config.yaml
routed_scale: 5.66
balance_bias: false
num_key_value_heads: 3
norm_place: "pre"
init_std_up: 0.051
Below are experts of layer 2 (counted from 0) of a mixture-of-experts language model. Rows are named gate (a neuron's input weights, with its number), up (a neuron's input weights, with its number) and show model dimensions 0-95. Each number is 200 + 40 x the weight over its row's rms, rounded and kept within 0 to 999.
Before each expert's rows: "mostly gets" lists some tokens that are sent to it at least half of the time. This comes from a sample of Wikipedia text that the model never trained on.

# expert 1
mostly gets: ",", "),", "\",", ".,", ",\"", " ,"
gate1,209,163,198,191,242,202,190,224,158,233,229,187,186,195,199,186,202,190,193,167,198,192,258,208,178,158,168,242,203,288,239,215,126,201,141,250,193,229,190,149,190,131,235,213,245,183,154,188,162,274,221,241,208,253,152,227,224,239,185,206,180,220,213,205,214,238,139,195,234,114,149,278,130,176,168,256,193,156,224,180,247,247,200,218,193,209,167,171,147,70,170,146,207,139,93,167
up1,187,232,193,134,180,141,155,180,188,150,238,161,206,203,231,202,245,165,214,255,204,267,126,200,181,189,121,205,159,185,248,209,127,219,211,214,149,166,212,156,132,263,154,218,217,200,251,164,222,242,296,259,183,190,171,158,176,262,215,193,183,196,132,179,259,164,224,218,198,181,239,260,248,172,141,193,201,193,226,188,294,223,237,221,173,217,234,139,182,295,252,208,216,248,179,161
gate2,204,232,238,133,219,218,148,212,247,198,213,203,212,163,110,197,254,227,258,233,256,138,247,207,194,170,198,196,187,178,210,238,184,226,165,227,206,287,233,122,217,225,186,252,278,242,155,172,138,151,207,136,160,277,192,154,223,202,135,174,284,229,244,245,214,218,172,203,226,274,183,242,155,193,259,218,143,264,173,185,197,216,270,210,223,246,159,138,219,244,206,215,200,170,196,186
up2,271,115,117,96,214,200,237,206,163,165,242,229,244,193,144,188,209,236,246,194,207,219,170,250,189,183,210,128,214,178,197,196,201,237,210,269,157,251,182,225,250,163,211,161,237,208,168,190,184,190,268,155,193,264,181,162,204,191,210,167,196,159,278,200,337,246,118,203,192,227,132,164,189,240,234,203,207,164,194,173,213,166,169,178,210,194,184,169,158,164,220,242,249,142,195,239
gate3,171,180,170,207,160,250,241,288,225,155,164,218,187,216,191,222,249,236,218,166,167,153,234,198,234,196,218,220,229,162,220,120,224,220,193,255,192,213,240,127,143,202,243,200,189,157,222,162,201,199,302,155,201,215,186,243,215,208,223,188,178,126,243,225,159,222,189,264,224,268,259,211,247,206,243,208,253,201,184,203,247,123,183,226,138,263,164,331,214,193,189,238,141,250,170,165
up3,157,276,244,236,121,191,200,215,178,251,173,193,194,166,184,168,183,245,201,193,238,258,244,163,176,123,168,147,154,261,174,206,174,233,190,202,192,166,203,193,200,266,245,228,195,225,233,255,116,216,138,313,156,175,143,192,135,167,158,222,215,196,128,229,178,191,200,226,192,197,216,125,216,167,177,179,166,187,281,276,257,279,206,231,202,160,238,150,212,239,183,204,188,163,196,168
gate4,231,137,191,162,214,213,198,76,163,130,250,196,158,249,140,248,148,205,205,219,278,196,178,168,147,156,175,176,222,172,237,180,219,121,230,188,169,134,187,217,197,204,203,274,186,204,218,152,146,221,151,169,164,165,168,221,186,205,184,168,153,185,182,174,105,122,191,154,196,196,271,174,271,158,205,176,156,225,208,226,263,181,172,173,201,172,182,194,209,134,226,247,120,189,180,177
up4,272,257,185,227,200,175,126,247,170,185,235,224,233,247,237,166,231,172,179,190,196,171,146,188,165,209,225,207,199,204,166,191,204,138,162,127,209,133,283,113,262,168,233,178,210,189,294,246,183,219,236,194,203,139,239,193,214,244,258,230,234,227,235,180,302,137,179,131,150,195,196,156,221,193,189,193,249,273,237,237,176,236,191,264,230,230,152,223,217,209,217,236,236,151,237,189
gate5,203,174,162,144,237,169,214,187,142,198,180,165,214,297,191,231,222,172,192,244,187,174,260,233,138,150,133,193,130,206,222,198,170,233,232,285,226,212,144,161,222,212,139,133,194,252,207,211,205,203,248,230,247,157,191,244,227,239,232,115,206,192,183,245,171,244,179,169,181,169,157,216,164,145,240,211,142,145,221,300,265,196,223,202,295,178,214,173,184,244,240,202,144,222,188,246
up5,206,205,210,189,192,172,156,226,191,204,199,216,233,54,205,214,267,253,250,214,100,148,164,99,207,241,172,199,205,183,220,122,244,213,193,174,225,229,217,223,213,229,267,143,160,186,228,197,216,214,218,125,240,183,205,244,149,247,191,182,232,264,251,273,210,263,215,229,130,208,190,216,239,155,226,238,203,211,250,223,187,249,223,194,222,205,234,111,150,210,178,208,206,171,222,153
gate6,170,174,193,189,302,191,164,246,215,178,149,186,179,249,268,171,248,247,219,232,169,176,173,266,162,191,156,160,231,229,226,237,273,248,175,209,265,223,163,184,286,217,172,211,193,185,199,203,156,198,191,201,209,180,188,232,154,129,102,212,178,202,188,156,204,202,174,193,249,191,166,191,170,263,248,289,199,257,256,261,225,230,171,154,119,275,192,167,135,205,218,197,177,130,191,182
up6,187,308,138,187,287,239,151,159,217,138,160,160,175,160,262,187,255,219,182,271,188,227,200,244,141,203,210,220,256,221,134,216,184,175,237,188,204,203,238,245,273,276,176,190,202,196,266,228,152,254,168,260,183,179,235,191,171,185,132,187,225,202,284,212,166,197,165,221,239,229,143,201,182,195,198,234,226,190,256,210,217,161,169,207,144,222,157,158,113,226,170,153,214,216,148,177
gate7,184,162,276,185,110,200,229,204,149,174,247,240,200,288,203,234,161,243,161,161,205,229,250,236,165,241,140,166,201,207,185,267,186,183,220,221,272,164,169,174,222,192,297,186,247,269,165,240,228,168,211,239,187,237,248,246,156,219,191,180,177,123,246,235,238,206,123,243,263,233,158,152,249,204,170,145,200,234,219,191,245,206,284,184,223,163,210,215,147,203,181,190,228,139,214,190
up7,229,188,248,200,255,145,235,195,201,133,174,224,192,290,184,187,196,157,191,185,213,194,165,202,193,250,276,227,135,196,235,78,247,257,236,230,135,259,246,185,181,224,162,221,240,131,218,218,246,149,214,152,206,225,181,195,236,211,146,232,203,228,212,219,227,163,253,217,116,183,197,244,109,209,266,190,156,182,205,191,217,254,139,174,172,178,178,201,257,222,209,272,166,215,200,140
gate8,161,124,188,170,220,228,158,252,186,101,152,263,171,181,156,196,232,141,129,206,251,166,242,234,218,118,202,181,195,157,213,155,156,175,228,205,161,200,235,167,234,259,144,233,233,236,213,204,221,231,191,180,202,211,193,232,138,255,142,217,168,174,230,195,139,167,198,245,148,239,216,188,145,242,176,220,241,238,197,261,188,160,237,217,216,179,216,233,203,171,252,233,277,94,190,121
up8,177,189,191,165,213,217,232,226,191,207,233,197,264,175,230,174,171,225,171,108,205,231,206,230,257,198,221,195,200,261,194,192,181,256,241,248,215,212,165,249,155,158,208,116,136,160,181,173,217,177,179,167,242,220,219,202,139,191,214,186,161,161,158,198,198,195,200,176,225,245,205,201,260,298,176,134,72,125,169,176,189,176,229,168,177,189,235,183,171,308,221,182,145,303,247,203
gate9,212,199,201,204,221,201,240,199,199,155,213,257,196,183,215,233,210,259,187,240,242,83,213,153,260,230,264,203,161,191,217,231,223,171,113,137,186,247,285,105,241,177,136,203,188,234,221,214,81,154,235,175,264,193,149,157,241,214,188,254,227,239,230,141,196,175,151,139,163,206,247,179,230,234,272,194,204,233,197,176,214,215,183,150,220,234,163,211,253,208,227,217,188,165,180,188
up9,206,196,240,224,208,219,104,193,227,249,257,212,171,208,231,166,177,225,275,105,192,296,206,201,183,101,170,192,213,189,175,202,137,129,239,171,226,131,178,193,238,181,206,265,244,194,157,157,222,305,236,224,217,213,207,170,143,236,162,116,219,221,255,196,186,181,216,223,245,230,149,168,200,148,173,177,214,180,219,213,181,262,194,239,153,196,228,293,196,185,179,225,199,246,206,219
gate10,213,179,144,233,218,223,262,218,191,196,267,231,192,264,164,215,159,212,149,242,246,143,183,217,214,243,209,184,204,230,147,199,148,241,211,167,201,158,200,142,263,204,219,194,189,130,246,230,221,216,148,187,148,126,208,191,190,231,140,248,140,239,158,111,172,206,247,279,181,122,195,310,249,202,194,213,225,180,244,220,135,211,143,245,236,239,163,178,167,179,154,223,268,203,215,222
up10,196,188,268,246,231,200,152,204,240,215,231,183,170,212,227,146,299,227,191,135,161,258,218,254,250,134,160,241,235,136,143,250,184,139,223,209,185,222,200,295,241,138,271,252,157,217,177,161,212,189,209,202,166,237,232,209,145,148,202,154,206,216,204,199,186,159,220,157,196,183,190,186,177,212,148,215,101,194,214,182,268,219,213,210,200,198,273,220,109,165,255,216,161,150,233,207
gate11,185,130,203,196,160,281,189,184,205,156,237,173,228,176,154,123,255,188,166,249,233,152,197,193,213,137,179,168,162,176,211,222,227,193,214,172,230,251,163,202,220,202,211,253,184,86,233,206,107,236,207,213,194,151,202,265,207,194,235,126,256,137,197,256,127,246,184,210,218,205,264,246,170,177,176,171,222,216,190,209,211,202,217,118,174,256,208,301,156,156,168,233,169,156,167,222
up11,228,167,237,179,247,206,219,116,203,181,169,150,223,225,137,204,219,162,220,199,267,264,151,280,165,221,174,234,211,164,239,189,304,224,211,213,261,280,240,214,163,176,199,219,189,189,143,188,119,197,151,177,201,190,199,236,179,208,259,223,184,172,223,181,191,236,237,226,109,233,253,183,189,241,188,123,166,143,232,172,190,265,228,157,152,210,170,255,173,251,145,282,233,202,174,179
gate12,111,284,137,244,163,218,198,160,207,236,278,194,190,253,179,210,188,204,210,195,218,176,170,263,241,142,110,198,200,215,233,275,180,175,247,162,221,180,163,230,234,153,184,231,234,176,217,196,226,198,218,220,209,144,132,191,115,208,178,158,158,150,156,218,164,173,204,162,116,231,197,270,212,219,157,160,181,181,210,218,221,221,208,152,156,263,240,258,210,149,237,156,200,166,230,294
up12,249,166,294,219,298,214,194,186,173,138,202,143,159,163,233,140,145,240,197,188,166,124,248,204,222,249,222,207,164,213,203,186,276,223,181,169,143,241,214,156,192,214,178,152,207,220,181,213,213,161,212,169,161,233,250,174,221,152,183,193,181,229,221,206,269,250,195,167,270,191,231,163,222,213,289,225,282,192,152,180,284,184,168,240,295,203,193,137,240,222,194,213,198,186,168,144
gate13,254,172,201,241,227,165,240,239,236,175,256,241,148,219,206,179,168,203,194,225,165,156,130,204,230,242,283,214,238,210,278,241,277,189,147,185,100,199,222,165,273,244,241,194,216,190,215,168,144,122,214,204,208,216,173,105,247,164,142,230,300,189,241,211,208,186,185,192,202,296,154,160,148,215,229,206,169,222,186,175,150,181,187,194,228,253,202,157,166,210,165,207,182,191,152,201
up13,218,119,215,151,224,145,258,224,210,154,173,254,201,251,190,158,187,222,243,274,211,128,142,159,176,198,232,244,223,183,266,240,193,190,142,235,134,210,232,145,276,220,145,173,176,115,231,181,151,152,247,265,232,181,168,123,236,215,184,185,246,186,213,173,268,164,201,202,242,192,150,219,174,202,246,122,138,214,139,206,194,225,206,192,222,232,258,227,183,240,177,239,167,214,193,161
gate14,191,263,211,202,181,224,230,181,191,266,217,144,175,186,272,216,188,253,199,206,183,274,186,228,240,201,197,201,232,254,169,219,209,225,169,148,204,143,205,270,205,225,179,295,270,213,208,212,258,272,149,135,242,256,185,172,223,178,229,227,195,271,191,183,183,112,243,174,132,112,201,248,199,218,190,204,192,195,231,202,245,178,204,207,246,193,212,85,237,251,213,156,214,116,222,224
up14,210,176,231,157,236,176,204,204,189,186,214,227,246,175,227,194,167,209,56,168,142,221,140,158,238,202,230,190,200,165,187,160,204,130,184,174,178,185,145,238,199,210,247,256,231,234,137,183,255,197,181,109,217,138,159,181,291,104,172,176,232,248,171,224,126,190,187,231,166,251,242,153,232,240,234,113,161,181,157,238,177,194,246,182,192,206,228,220,209,203,177,179,197,151,237,238
gate15,166,192,171,148,269,227,211,221,270,180,184,242,254,179,252,195,216,225,250,263,210,176,217,155,286,238,311,191,223,201,242,202,224,245,172,226,179,183,194,187,238,164,236,266,228,234,168,237,252,121,162,168,159,168,237,219,163,178,214,215,139,219,202,169,133,219,242,163,141,280,182,193,187,169,219,144,196,205,220,167,171,138,236,249,209,246,192,166,158,210,150,131,221,120,230,240
up15,228,225,211,208,232,160,116,194,263,154,255,193,249,180,223,199,188,240,212,165,287,177,231,250,185,206,248,151,220,175,225,195,199,218,154,164,199,196,231,145,170,176,256,193,177,200,188,231,222,181,186,162,210,176,142,165,204,186,286,268,115,232,265,179,130,203,203,169,105,191,157,273,225,174,210,194,223,203,253,163,209,125,255,213,281,240,188,125,178,184,176,181,234,148,129,195
gate16,167,213,183,216,220,254,152,284,227,146,221,223,203,252,174,227,214,229,200,162,133,232,192,260,270,291,193,210,145,213,166,199,221,200,243,200,169,214,176,181,191,200,195,208,208,132,178,237,256,182,258,176,178,263,185,167,197,151,151,132,164,209,211,201,241,216,264,215,177,206,240,264,177,186,225,280,172,196,218,144,157,153,99,128,162,275,151,150,198,144,199,135,177,233,191,224
up16,249,243,124,178,199,211,224,190,265,243,198,214,153,182,173,177,327,167,280,270,172,230,182,163,180,185,224,145,207,215,160,201,240,270,245,162,179,188,233,215,104,251,179,196,239,162,292,217,197,219,223,234,222,198,202,199,184,198,194,220,200,201,169,231,209,211,209,132,189,166,226,216,182,123,226,268,222,240,249,203,169,240,125,222,177,270,140,178,277,221,229,138,196,202,166,197
gate17,196,217,194,227,169,161,196,260,212,170,216,159,215,171,207,226,248,250,305,119,209,153,219,157,182,230,204,208,232,171,219,227,153,252,200,207,236,228,166,134,262,137,235,232,208,219,195,148,293,136,217,217,183,179,177,167,202,148,176,204,209,216,250,194,218,198,223,219,213,199,233,280,272,252,224,164,164,192,157,203,172,191,98,275,218,250,101,171,123,156,225,199,176,233,194,221
up17,213,174,149,94,178,163,238,221,221,136,292,149,221,290,146,209,159,131,179,291,249,249,162,215,192,166,220,204,196,134,262,179,208,198,227,153,149,231,169,218,209,233,209,195,202,266,203,168,280,196,194,176,171,187,144,234,221,242,233,131,196,204,202,160,192,203,235,191,173,157,210,149,166,199,178,198,163,181,118,176,132,198,207,179,240,203,166,211,166,216,139,273,143,201,223,191